From a checkpoint of a small mixture-of-experts model trained on Wikipedia: 6788 steps.
Below are experts of layer 6 (counted from 0) of a mixture-of-experts language model. Rows are named router (the router's row for the expert) and show model dimensions 192-223. Each number is 500 + 25 x the weight over its row's rms, rounded and kept within 0 to 999. Numbers have three digits each.
After each expert's rows: a language model's description of what the expert responds to; "comes before" lists some tokens at least twice as common just after its tokens as in all text. This comes from a sample of Wikipedia text that the model never trained on. Tokens count by the router's weight.

# expert 16
router:480504477486527508501482444497483520509495476487481516531491511489523477484497511522495492485508
Description: Year endings and units. Final digits of years and numbers after 19 or 20, e.g. 19|80, 20|16, plus time and measure units like century, years, ft.
comes before: ",", " |", "–", "\n", ".", ")"

# expert 4
router:500523449498515489511498508505517576523518517495495501503464525494531470488497509508515495485517
Description: Prepositions after nouns/verbs. Prepositions such as of, to, in, with, by, for, linking a verb or noun to its following phrase, e.g. "born to parents".
comes before: " the", " a", " his", " its", " their", " an"

# expert 7
router:486511489478514510512480460494452500523493512487477525530481522487526484495516518535509486483521
Description: List dashes and line ends. Structural tokens such as list dashes, line breaks, table-row ends, quotes and closing parentheses, plus pronouns like them, us and some scattered words.
comes before: "|", "-", "20", " •", "=", "=="

# expert 3
router:481510485483515508506477451496445492519491517488479521522486517485527486494507517531514484487515
Description: Infobox and taxonomy fields. Colons, pipes and field labels in infoboxes, taxoboxes and list entries, such as Website:, Species, Synonyms, Elevation.
comes before: " ", ":", ")", " be", " \"", " –"

# expert 12
router:487514488486519511507473457497448494518490519486480524521480517490529484480511518532509488482516
Description: Dashes, countries, months. Pipes and em-dash placeholders in chart and result tables, plus country names and months, such as Ireland, Sweden, May, poll.
comes before: " ", " |", " —", ";", " \"", ".\n\n"

# expert 0
router:484514479486519511509474455498452494517491515488481523521486520485527487490515519535511488483516
Description: Table pipes, mid-word fragments. Table cell separators in asteroid and sports tables, plus mid-word fragments and place names such as Oxford, South, Cambridge.
comes before: " ", "0", " \"", " —", " been", " United"

# expert 6
router:494515480484517503508476465493446498515498514487480518519483526492533485482507515535508482486513
Description: Spaces before numbers. Bare space tokens just before a day, year or score, mostly after month names in dates, such as February 9, 1858.
comes before: "20", "19", "1", "18", "2", "3"

# expert 23
router:496525491479517489521490504470460479537491486486479494498494492489516504488463517510503473494503
Description: Main past verbs. Past tense and participle main verbs after a subject or auxiliary in narrative prose, such as played, took, made, released, used.
comes before: " to", " in", " by", " the", " a", " on"

# expert 1
router:508519482480523517505477471509442491510510515478492526507474516482524487498509515537514482482522
Description: Number starts and counts. First digits of years and numbers such as 19, 20, 18, and spelled counts like five, nine; also taxonomy labels like Phylum, Genus.
comes before: " |", ".", "–", ":", "0", "th"

# expert 19
router:471508488497487509499462439514507484487476523480489505510483496513495485466473511497502484504502
Description: Punctuation and headings. Opening parentheses after names, sentence-ending periods, paragraph breaks, and == heading markers in article structure.
comes before: "-", "==", "19", "20", "The", " The"

# expert 29
router:498516470486529494524507520487466504509470493531488523532470528488523509494518520529522488495525
Description: Digits in numbers. Digit groups, decimal points and separators inside coordinates, statistics and table figures, such as 14.40417°E, 96.57%, 5,962.
comes before: "0", "19", "%", "2", "1", "3"

# expert 18
router:480510484483518515507477458495449495514500514490479526519485518483527489490509516532510487489516
Description: Roles and titles. Job or relationship nouns after a description, such as president, Minister, member, son, sister, medalist, plus digits in tables.
comes before: " |", " of", "–", " (", ";", " -"

# expert 25
router:488496499454509513498503425508480525472475539473484530507510543489523474513470508524504483476514
Description: Commas and conjunctions. Commas, and, but, semicolons and table cell separators | between list items, names or clauses, e.g. "Dant and Thomas".
comes before: " ", " and", " he", " but", " which", " a"

# expert 13
router:496512444489491504490470515517480482523501518500490511544496502495510480489518507506515495498504
Description: Plural and topic nouns. Head nouns ending a noun phrase, often plurals or media terms, e.g. series, album, episodes, members, works, plus plural -s endings.
comes before: " of", ",", " in", " and", ".", ".\n\n"